{"num_hidden_layers": 14, "hidden_size": 384, "n_experts": 16, "experts_per_token": 1, "d_expert": 480, "d_shared_expert": 0, "hidden_act": "swiglu", "moe_layers": [0, 1, 2, 3, 4, 5, 6, 7, 8, 9, 10, 11, 12, 13], "router_score": "softmax", "normalize_top_k": false, "routed_scale": 4.0, "balance_loss": 0.00496, "balance_bias": false, "init_std_router": 0.00762, "lr_router": 0.00171, "num_attention_heads": 6, "num_key_value_heads": 3, "head_dim": 64, "vocab_size": 39045, "norm": "rmsnorm", "norm_place": "pre", "norm_eps": 1e-06, "positions": "rope", "rope_theta": 10000.0, "rope_fraction": 1.0, "qk_norm": true, "attn_scale": 0.125, "tie_word_embeddings": false, "parallel_block": false, "init": "uniform", "init_std_qkv": 0.0255, "init_std_o": 0.0, "init_std_up": 0.0255, "init_std_down": 0.0, "optimizer": "soap_variant", "learning_rate": 0.00323, "beta1": 0.95, "beta2": 0.99, "weight_decay": 0.11, "lr_head": 0.00515, "warmup_steps": 106, "schedule": "cos", "final_lr_fraction": 0.1, "batch_tokens": 131072, "max_seq_len": 1024, "doc_mask": true, "train_tokens": 1226000000, "max_steps": 9354, "dataset": "wikipedia_en"}
Below are experts of layer 8 (counted from 0) of a mixture-of-experts language model. Rows are named gate (a neuron's input weights, with its number), up (a neuron's input weights, with its number), down (a neuron's output weights, with its number) and show model dimensions 128-191. Each number is 128 + 24 x the weight over its row's rms, rounded and kept within 0 to 255.
Before each expert's rows: a language model's description of what the expert responds to; "raises" lists some tokens whose logits its average output raises strongly, later layers aside. This comes from a sample of Wikipedia text that the model never trained on.

# expert 7
Description: Head nouns and ordinal suffixes in set phrases after the or numbers, such as 17th century, League, War, Army, It.
raises: "and ", "(", "– ", "in ", "on ", "/ "
gate0 [136 130 115  72 144 170 124 174 130 129 154 132 129 130 126 162 111 131 129 134 102 128 118 135 107 150 120 124 139 168 151 117 111 126 115 175  94 156 148 123 146 131 139  93 136 135 116 156 164 148 104 162 111 165 135 119 127  79 107 113 163  72 101 154]
up0 [105 126 163 168 130  89 138  95 157 128 182 128 127  82 112 105 141 172 182 162 132 121  87 129 168 102 161 104  88 117 167 105 117 130 161 100 129 144 118 125 116 103 150 132 138 114  94 113 104 104 152  95 150 116 163 123 137 150 144 127 110 164 139 131]
down0 [ 80 155 143 153 165 108 120 162 155 104 113 160 124 103 141 172 128  90 146 124 139 112  62 161 133 113 138 152 117 139 132 134  88 146 148 127 140 103 129 113  71 142 152 140 111 108  83 132 112 141 147 142 141 137  94 134 198 146 103 133  59 159 127 131]
gate1 [121 133 118 102 132 155 145 131 127 136 102 109 135 133 119 107 129 197 139 175 161 146 136 121 109 134 112 133 145 118 108 125 113 137  90 122 123 139 157 117 106 122  99 142 155 126 147 129 139 126 129 142 130 195 133 105 132  85 135 162 184 131  82 109]
up1 [131 172  94 103 124 107 106 159 107 121 186 143 173 127  98 128 116 134 113  99 117 143 157 102 144 148 164 154 145 144  98 130  98 129 128  87 134  91 119 163 142  69 140 151 118  99 104 108 168 135 146 101 130 126 148 146 125 128 115 123 137 141 127 136]
down1 [144 128 140 104 110 120 158 116 153 126 128 124 125 120 129 124 159  76 104 131 128 154 117 178 169 139 127 179 114 146 128 134 114 112 150 165 106 109  96 100  81 112 127 121 101 147 133 141 116 156 126 162 143 122 139 184 139 130 128 155 116 132 109  72]

# expert 3
Description: Sentence-ending periods, line breaks after headings, and the leading pipe of table rows, especially election result tables, such as "| Turnout".
raises: "===", "In ", "The ", "==", "As ", "A "
gate0 [118 103 106 129 143 103 134 148 108 120 110 156 148 152 148 130 129 161  98 137 168 111 117 157 124 164 170 146  93 104 122 154 132 134 132 138 129 108 117 141 110 123 132  81 116 142 131 143 108 157 147  78 145 125 121 155 124 118 142 193  95 143 132 129]
up0 [118  71 136 130 119 149 139 134 128 148 105 106 145  94 135 130 129 132 107 115 143 113 134 168 139  61 153 157 102 126 130 163  89 133 129 142  96 131 122 155 122 123 136 117 144 112  97  95 123 125 157 133 121 141 175 164  97 113 115  99 134 156  99 139]
down0 [171 115 127 130 113  97 128 140  80 135  99 162 165 135  99 171 136 112 117 120 153 164 166 154 161  94 146 100 143 156 147 141 131  99 103 111 113 116 160 123 104 112 128 100 128  91 163 100  59 138  83 101 112  83 142 135 140 110 162 155 155 159 159 139]
gate1 [106  99 165 170 118 149 124 126 134 115 125 132 112 146 130 162 116 132 127 171 132 140 160 138 109 140 118  78 146 131 115 131 132 117 157  97 203 108 153 129 100 121  65 102 175 142 131 136 160 120 133 116 126 152 144 127 108 119 112 137  99 123 109 170]
up1 [133 125 117 132 145 149 110 107 167 112 102 138 156 135 131 143 148 123 102 153 143 121 127 157  91 164 125 132 143 116 136 105 136 133  99 174 154 123 112 136 120 116 164 137 112 125 122 121 112 112 143 137 150 145 107 104 146 125  89 114 137 155 173 116]
down1 [112 109 168 125 115 141 106 118 166 144 140 138  97 115 150 152  97 126 164 108 131 131  74 152 121 134  85 161  91 168 111 128 140 174 129 100 100 105 104 148 125 130 135 135 109 121  99 101 159 119 120 112 129 106 144 111 144 118 103 126 137 131 142 116]

# expert 1
Description: Pieces inside proper names and rare words, plus math brace and subscript symbols, such as ard in Darden, ly, {, ^{.
raises: "-", "si", "s", ", ", "n"
gate0 [ 84 143  74 122 100 121 110 122 150 157 134 171 134 173 106  90 102 108 158 141 174 132 151 106 132 116 132 154  99 135 117 108 139 127 137 162 102  85 113 131 118 139 135 130 120  97 118 146  99 123 146 130  64 110 160 101 106 136 108 120 113 139 122 110]
up0 [113  82 149 133 149  42  99 115 126 144  94 115 165 116 157  97  90 138 159  64  62 125  76 111 134 121 148 138  92 126 127 100 167 123 131 138 120 145 120 126 134 164 116 113 138 107 116 150  84 126  75 142 126 114 117  93 147 168 155 101 132  96 124 118]
down0 [156 163 141 182 123 126 154 147  73 103 137 130 167 141 150 125 125 103  92 101 156 165 125 127 137 144 121 127 197 103 131 121 144 125 114 100 140 112  80 139 166 141  95  98 131 131 128 155 123 120 123 141 137 153 136 107 114 133 172 123 119 138 153 136]
gate1 [148 129 124 127 157 118 155 104 134 148 125  86 115 153 127 155 158 122 106 134 115 122 146 128 104 143 131 118 101 139 111 142 148 128  96 135 108 126 157 174 112 118 133 119 102 132  87 134 126 126 145 130 146 125 108 119 115 124 154 122 102  96 177  88]
up1 [168 116 152 139 156 119 143  91 152 137 101  84 145 118 167 147 120 136 103 145 126 130 117 128 139 139 106 185 118 121 142 129 124 121 116 128 148  79 108 107 122 120 110  99 111 136 128 102 131 147 157 126 126 117 112 131 108 156 116 120 145 124 169 129]
down1 [118 113 167 162  81 135 140 119 139 149 130 140 120 107 140 120 113 111 150 145 153  87 180 129 125 133 129  67 133 154 141 187 122 147 167  99 134 153 137 110 133 112 154  85 108 170 141 114 160 136 159 127 114 110 146 149 139 101 148 157 134 104 108 139]

# expert 12
Description: Pipe separators between cells in sports, election and statistics tables, plus semicolon-separated data lists and units such as sq, kg, mi.
raises: " ", "-", "- ", "1", "2", "3"
gate0 [ 94 138 129 138 135  41 158 144 111 171 104 117 108 139  95 119 145 120 111 142  98 156 122 137 120 137 156 136 142 144 175 149 132 123 127 158 134  96 122 121 151 156 130 141 170 164 107 156 111 122 121 118 104 159 115 144 114 140  79 115 144 144 146 134]
up0 [122 142  87 145 159 116  94  83  84 107 137 142 113 137 106 120 143 140 138 142 147 129 105 168 119 205 152 143  81 106 160 138 108 109 159 126 108  89 139 107 115 119  82 130 117 140 144 155 131 129  97 148  70 128 112 145 131 124  87 121 180 124 146  92]
down0 [111 140 131 131 134  88 126 182 143 131 110 143 164 115 155  69 136 104  78 130 143 152 156 150 116 117 159 155 125 104 125  87  98 133 140 114 116 154 107 109 111 137 156 113 118 153 123 128 140  95 127 129 136 111 153 115 142 138 128 118 118 177 130 140]
gate1 [ 98 144 193  91  99 124 134 117 168  73 158 126 174 120 117 103 129 150 108 116 123 152 147 128 109 127 141 140 146 133  72 107 125  83  94 129 120 139 120 156 157 138 120 127 126  83 133 129 127 124 136 142 148 140 104 145  96 129  95 146  95 155 122 135]
up1 [139 141 117 102 119  83 132 166 172 111 117 127  99  89 115 103 141 140 110 117 127 119 106 132 135 169 180  91 123 140 131 116 144 129 114 134  90 121 114  51 148  98 114 122  97 155 126 124 124 134 144 145 150 147  85 120 127 108 180 105 131 128 114 129]
down1 [ 87 122 128 111  92 110 167 123 128 150  78 149 122 116 106 151 119 148  69 113 119 111  94 130 162 108 106 152 160 139 127 158 130 115 113 154 161 105 142 118 154 116 106 154 129 127 119 116 110 168 138 149 151  97 128 109 136 121  59 119  65 146 119 143]

# expert 13
Description: Auxiliary verbs, conjunctions and prepositions linking clauses in running prose, such as was, has been, as, before, including.
raises: "a ", "the ", "an ", "more ", "one ", "well "
gate0 [125 109 131  73 104 119  92 146 109 114 141 112 128 109 119 130 161 115 112 139 156 102 166 137 147  95 154 144 121 139 141 162 121 125 186 190 155 122 121 120 116 122 144 140 129  92 146 126 103 108 189 150  72 151  98 162 138 125 106  68 138 161 126 113]
up0 [130  86 106 136 128  90 156 176 145 154 127 136 130 112 191 119 140 129 103 144  89 111 110  95 132 121  76 131 157 145 126 114 136 120 101 112 157 134 106 162 161 110 132 131 111  92 126 152 136 118 124  93 170 126 197 127  90 120 104 210 150 127 100 153]
down0 [130 137 134 101 114  95 132  67 102  89 154 132 145 107 126 136 149 144 110  83 118 176 114 128 149 107 107 120 142 115 129 143  67 104 106 109 119 149 113 136 166 102 137  77 120  97 127 121 164  96  82 126 135 137 124 109 171 119 144 175 171 138 141 143]
gate1 [132 147 135 132 134 113 142  95 111 169 135 144 137 117 144  95 107  97 126 101  88 106  87 121 119 119 104 132 102 150 159 111 142 154 120 133 119 128 184 135 102 135 102 139 138 156 117 132 126  99  65 153 152 106 141 135  95 164 128 113 108  83 141 104]
up1 [127 150  75 113 134 124 135  91 169 108 104 135 115 127 106 191 162 142 115 120 118 107 124 127 149 117 131 196 150 117 114 140 117 127 149 114 161  98  82 123 141 173 143 114 143 131 111 119 104 127 198 105  93 178 131 165 103 120 142 116 180  95 117 113]
down1 [138 153 147  95 177 177  94 118 122 153 117 138 124 167 170  86 125 111  94 123 128 140 144 124 126 149 106 120 146 112 134  98  75 127 109 128 138 129 128 111 127 116 119 131 133 153 181 153 115  80 118 134 168 124 123 164 122 111 146 121 119 141 120 141]

# expert 5
Description: Word pieces inside surnames and uncommon words, often in table rows, plus non-Latin letters and diacritics such as ст, ș, ğ, č.
raises: ", ", ". ", "c", ".", "\n", "-"
gate0 [127 118 139 155 138 121 123 197 104  97 118  80 122 135 115 150 152 152 126 105 102 120 113 135 131 146  81 162 116 127 126 107 116  85 132  95 153 177 134 157 117 165 127 132 144 117 114 139 178 138 139 153 122 121 120 150  88 114 142 110  93  93 140 101]
up0 [141 117 166 145  85 127 120 167 120  85 134 136  99 113 159  98 109 133 106 144 102 160 103 101 124 124 122 131  89 181 133 114 177 105 137 147 172 128 133 167 159 125 144 179 126 124 103 116 131 151 141 104  79 112 107 113 115 121 127 182 128 136 120 110]
down0 [109  94 113 111 113 110 147 130 135  99 167 109 191 109 100 129 131 127  84 148 123 111 103 151 126 138 132  62 156 142 149 119 117 148 109 186 125 121  99 106 129 107 123 138 140 158 117 105 119 142 104 144 145 136 137 167 116  85  96  89 132 142 132 149]
gate1 [107 144 138 136 132 150 124 125 119 153  92 123 144 113 154 118 138 107 126  92 123 136  98 124 135 110 126 126 120 186 113 128 130 175 139 164 107 115 148 185 144 151 145 180 115 107 134 146 143 131 109 170 157 167  95 107 148 104 156  98 159  91 101 120]
up1 [156 142  96 127 148 143 128 133 170 159 152 121 112  94 108 110 172 110 144 121 155 132  94 147 129 126 154 134 122  99 112 118 129  99 110 110 126  75 114 160 127 120 164 115 146 135 116 142 119 138 110 148 138 138 121  77 161 113  99 128 124 140  99 107]
down1 [127 110 132 112 105 124  92 107 134 123 128 105  87 143 149 117 124 156 126 133 108 128  91 145 139 139 109 138 117 162 100  87  84 168 150 122  97 115 107 133 120 118 135 130 144 131 145 134  65 126 113 152 128 146 107 149 123  93 138  75 152 168 105 148]

# expert 14
Description: First pieces of South Asian, Chinese and other names, and place nouns such as County, Street, Road, Stadium, as in Rupak Gang-uly.
raises: ", ", "-", "or ", "dis"
gate0 [110 134 118 137 127 128 109  98 113 121 145 159 149 161 102  96 113 141 110 123 127 152 123  95 137 128 123 144 125 158 129 123  92 112 152 121 141 138 132 159 114 116 136 137 161  67 109 107 106  82 133 133 117 128  88 132 175 111 120 159 131 147 118 121]
up0 [120 131 151 138  86 118 133  99 106 128  99 141 156 116 114 128  95 106 126 113 103 162 149 125 145  83 106 123  83 191 127 167  90 117 148 140 132 121 143 131 121  70 137 161 150 100 144 112 128 116 117 156 120 114 112 133 189 125 152 146 135 141 127 119]
down0 [129 137 124  89 113 135 146 157 153 142 157 128 174 128 139 151 125 128  98  85 128 146 151 109 119 151 182 117 110 125 103 135 135 141 164 127 177  93 103 103  72 111  93 148 139 172  77 174 121 108  77 126 107 124 150 119 159  94 141 171 144 101 149 132]
gate1 [138 142 112 103 171 134 123 115 158 152 125 123 124 135 102 100 145 138  89 185 147 131 144 130 130 123 118 166 143 147 109  86 146 134 173 121 108 151 115 182 161 120 120 138 141 131  95 108 171 114 157 129  96 130 124 114 122 141 121 130 127 103  82 161]
up1 [145 150 132 144 130 161 123 130  90 151 123 114 121 192 118 127  97 129  76 196 121 144 139 140 133 133 122 146 128 110 131  82 171 148 190 111 158 143 126 159 129 108 160 135 136 155 137 148 139 102 114 143 109 137 137 179 101 190 161 115 172 138  86 129]
down1 [148 175 136 106  85 122 119 107 110 161 119 140 120 122 120 108 113 108 165 107 135 121 176 151 142 102 138 159 106  98  63  90 103 151 135 128 141  71  83 137  98 155  66 117 125 171 149 148 110 126 154 120 170 131 137 146 152 131 110  98 105 120  96  84]

# expert 15
Description: Main verbs and participles, or their endings, after subjects or auxiliaries, such as used, published, succumbed, melts, served.
raises: "in ", "on ", "the ", "at ", "by ", "a "
gate0 [118 149 161 116  83 120 108  99 111  77 142 114 129 125 178 113  91 159 169  97 145 143 114 119 157 131 137 168 127 143 144 132 156 121 140 157  92 132 156 141 174 111 138 146 131 125 189 108 169 102 121 133  69 130 140  90 150 127 121 138 113  94 118 158]
up0 [126 133 192 144 116  84  97  80  98 163 130  94  95 122 148 125 141 116 128 114 122  95 160 110 128 111  99 109 110 146 129 112 145 129 166 131  85 138  97 124 110 139 118 164 120 126 145 118 134 118 128  98  80 132 164  53 122 136 124 119  72  65 135  77]
down0 [139 121 115 129 125 157 131 132 115 142 154 116 182 131 154 116 139 101 144 110 212 173 104 106 131 143 159 130 118 143 102 149 126 132 106 145 185 100 118 152 132  86 156 100 137 155 140  93 115 141 143 146 128 130 146 160  81 131 123 119 142 111 102 120]
gate1 [104 129  83 143 143 130 125 158 144 170 147 123 171 117 157 111 168 121 173 153 129 140 140  89 143  72 160 117 164 166 121 115 119 116  97 184 180 135 140  94 109 160 120  89 150 124 147 121 140 190 102 130 134 140 163 125 131 141 124  91 164 183 145 129]
up1 [112 134 103 138 111 134 113 113 149  98 123 173 114 136 113 111 136 114 141  94  85 140 127 134 163 123 146 131 169 102 110 124 158  97 104 136 121 102 162 145 103 138 167 140 180 109  98 192 136 158 133 116 133 152  93 123 151  77 173 116 127 115 146 184]
down1 [114 131 169 126 144 164 115 106 130 112 100  99 164 126 148 155 117 162 115 130 162 161 150 124 147 178 128 127  93 151 124 144 144 119 117 128 125 104 106 151 143  89 100 180  74 121 120 132 106 119 145  93 153 126 101 106 107 150  80  79 135 146  98 103]

# expert 10
Description: Newlines, blank lines and list dashes ending infobox or table rows before new sections, plus infobox labels such as Born, Phylum, classification.
raises: "Scientific ", "Studio ", "= ", "- ", "the ", "Route "
gate0 [ 92 139 151 150 131  78 162 114  86 127 172  97 133 101  94 127 154 130 118 125 136 132 155 111 162 117 138 156 127 148 133 137 111 143 129 125 124 174 136 165 121 130 106 146 121 113 145 149 113 141 121 146 131 136 128 123 125  92 102 179  98 138 171 165]
up0 [102 164 171 166 115 111 137 161  97  97  79 151 123 125 125  95 101 152 142 141 112 149 170 176 122 153 108  63 135  99  92 116 142 167 137 113 115 136 109 163 114 164 127 147 131 159 138 124 122 105 138 129 139 146  84 115  95 132 137 111 167 138 123 157]
down0 [125 131 108 172 115 127  87 128 135  83  93 146 125 115 127 123 143 125 108  90 102 147  78 143 107  88 138 119 117  90 124  93 108 130 119 110 126 128 100 138 155 109 119 117 117 123 145 169 156 131 138 142 129 158 131 116 132 119 106 156 148 127 151 113]
gate1 [119  82 134 140 100 112 136 111  97 153 150  99 174 166 153 126 163  99 114 138 123 123 163 197 142 117 101 136 148 168 150 138 115 142 141 147 134 147 135 143 164  93  98 160 126 138 114 121 125  93 147 118 196 123 147 131 148 110 128 123 126 153 112 159]
up1 [148 143 149 112 139 109 124 103 151 116 130 140  85  88 117 121 125 117 111  83 101 125 139 103 121 142 142 134 125 114  89 120 141 198 108  97 135 149  89 110  65 136 126  85 116 124 124 143 118 147 144 161  86 171 111 119 128 173 196  84 116  95 134 118]
down1 [124 124 107 156 137 115 105  91 146  64 113 105 147  78 102 118  91 139 142 122 119 120 141  81  85 124 130 107 132 136 128 139 167 183 118 114 122 120 106 113 147 120 138 110 123 144  97 100 118 137 136 134 106 155 107 140 100  90 115  89 131  99 144 156]

# expert 0
Description: Inner word-pieces of foreign surnames and proper names, not word-final, such as Cal-v-ão, Nar-v-aez, Dumb-ar-ton, Dom-ín-guez.
raises: ", ", ".", ". ", "-", "'", "; "
gate0 [134 124 107  77 131 112 135  73 103 114 138 121 173 123 104 182 144 168 217 120 130 126  79 128 147 157 105 151 131 109 134 158 138 139 131 174 144 137 135 170 105 137 169 131 132 162 136 100 118 104 103 117 116 118 162 173 150 117 144 108 109 134 122 140]
up0 [ 99 109 113 146 156 107 128 114 137 135 168 152 132 135 147 144 160 118 138 120 121 116  93 140  93 129 144 108 104 113  97 144 119 146 126 112 117 117 144 109  90 137 150 124 127 140  83 125  86 137 149  78 171 137 158 110 178 140 152 116 119 118 141 146]
down0 [ 76 120  83 109 149 131 123 136  93  95 164 128 128 154 116 181 137 105 117 152  96 103 120 118 159 123 114  83 129 131  85 129 130 165  73  92 143 156 122 150  95 134 136 131 154 181  82 163  89 100 177 143 109 113 107 132 112 115 155  91  95 110 112 131]
gate1 [159 124 143 180 108 175 135 123 146 118 130 155 102 149 159 119 122 137 109 174 135 159 136  85 106 135 136 133 104 119 116 114 110 130 125 181 135 118 113 104 130 180 153 169 100 100 120 118  98 139 129 130 138 157  80 134 189 136 140 112 128 144 105 158]
up1 [118 106 174  96 150  92 101 146 113 154 155 143 115 138 151  97 130 116 129  85 140 130 103 126 129 116 114 123 129  62 106 109 124  76 109 115 105 112 180 170 146 101 149 105 160 104 121 116 145 133 130 131 132 111 109 120 105 132 117 126 158 113 121 133]
down1 [ 99  98 107 121 189 111  81 128 101 126 114  84 150 108 153 101 165 114 140 129 118 141 126 127 101 165 125 166  98 159 108 112 137 174 117 123 144 148 121 104  99 137 150 110 172  77 144 131 130 147 132 135 149 122 196 145 141 152 130 111 159 112 105 107]

# expert 4
Description: Column headers and labels in results, election, sports and album-credit tables, such as Total, Candidate, Votes, Peak position, mastering.
raises: "(", "in ", "and ", ", ", "\"", ". "
gate0 [109 147 117 121 141 127 150 130 120 145 164 134 144 115 112 139 176 136 143  84  60 119  59 160 107  99 114 130 186 148 134 141 126 144 103 112  97 143 148 126 165 126 126 147 138 124  97 121 183 146 138  96 134 172 134 126 123 103 117 161 119 144 120 137]
up0 [113 179 151 147 136 121 110 130 141 109 134 129 165 120  99 140 152 110 106  71 134 124 133 166 148 127  99 175 100 159 122  89 139 155  74 143 111  80 122 140 163 125 150 122 110 118 119 166 107 102  98 120 162 140 149 126 126 102 138 124  98 134 130 159]
down0 [177 147 129 129 153 122 121  88  81 125 166 153 158 140 167 149 134 109 100 102 110 146 154  84 123 127  84 143  77 161 179 141 135 113 110 113 159 129 104 169  88 123 121 176 142 129 131 126  99  89 159 112 119 132 136 158 153 127 206 117 134 118 143 145]
gate1 [ 92 111 143 158 137 120 155  97 119 104  82 143 120 125 156 113 104 142 167 106 136 148 173 112 136 136 113 129 128 129 145 105 132 150 136 150  91 130  92 157 127 152 143 102 126 119 155 143  94 134  73 123 115 189 107 119 122 136  92 156 162 107  92 157]
up1 [ 93 135 104  93 122 159 145 155 160 134  79  87 137 121 157 110  99 118 140 130 167 110 142 130 119 146 124 127 158 153 124 130 124 152 103 120 105 136  90 142 147 132 102 127 121 112 138 123 112 139 117  86 148 175  94  94 109 132 126 131 144 162 128 174]
down1 [164 112 137 135 120 121 113  89 156 141 119 124 126 136 131 128 114 156 114 142 103 113 128 103  82 141 110 102  90 179 141  87  89 156 132 140 123 134 119 137 137 157 120 131  71 112 126 119 101  92 153 155 131 143 154 125 155 102 142 159 141 114 114 121]

# expert 8
Description: Place-introducing in, plus opening parentheses, commas and colons after names or dates, as in born 1869 in Winnebago, (age 67).
raises: "the ", "200", "T"
gate0 [123  88 112 105 153 129 153 144 160 121 148 157 168 147  95 173 164 180 168 143 113 125 116 105  91 112 124 109 116 104  78 170 102 143 126 127 119 147 107  77  76  89 152 151 165 136 158  86 157 129  43 147 139  98 127 125 142 156 112 160 149 131 151 133]
up0 [119 172 133 127  81 143 112 132 130 134 129  90 129 147 143 111 131 103 150 106 122 122 158 177 128 113 117 122 115 173 175 122 118 173 123 110 150 109 146 200 178 204 122 136  97 113 110 130  77 113 172 118 132 162 120 104 119  92 149 109 104 156  98 103]
down0 [117 158 121 138 128 156 137 125 139 116  98 128 175 145  56 118 111 131 116 113 123 109 126 111 123 128 162 116 106 125 133 104 112 125 112 123 122 116 109 158 111 148 147 118 115 121 116 127 132  98 166 152  94 111 140  96 154 125 106  95 121  93 140 124]
gate1 [138 102 155 100 154 131 101 104 121 112 142 161 119 118 134 122 145 118 119 134 123 129 131 182  53 121 152 127 132 120 129 138  92 115 100 153 139 142 131 106 141 153 110 140 107 152  97 130 108  88 117 103 144 155 178  86 125 148 145 116 122 127 140 132]
up1 [123 132 129 126 130 154 143 144 119 101 145 135 100 146 140 146 135 111 102 153 146 117 157 141 106 102 187 145 129 125 207  98 116 109 108 159 125 125 114 133 126 181  97  86 116 143 125 152 150 110 113 145 150 113 141 125 143 153 154  86 149 112 126 123]
down1 [140 126 121 158  97 136 184 113  86 107  89 101 102 105  92 135 119  93 153 115 123 135 127 156 115 111 136 145  79 136 130  99 138 132 154 107 141 148 113  89 129 138 117 142 109 125 196 176 125 146 123 114 149 126 126 110 127  93 137 131  97 130  90 121]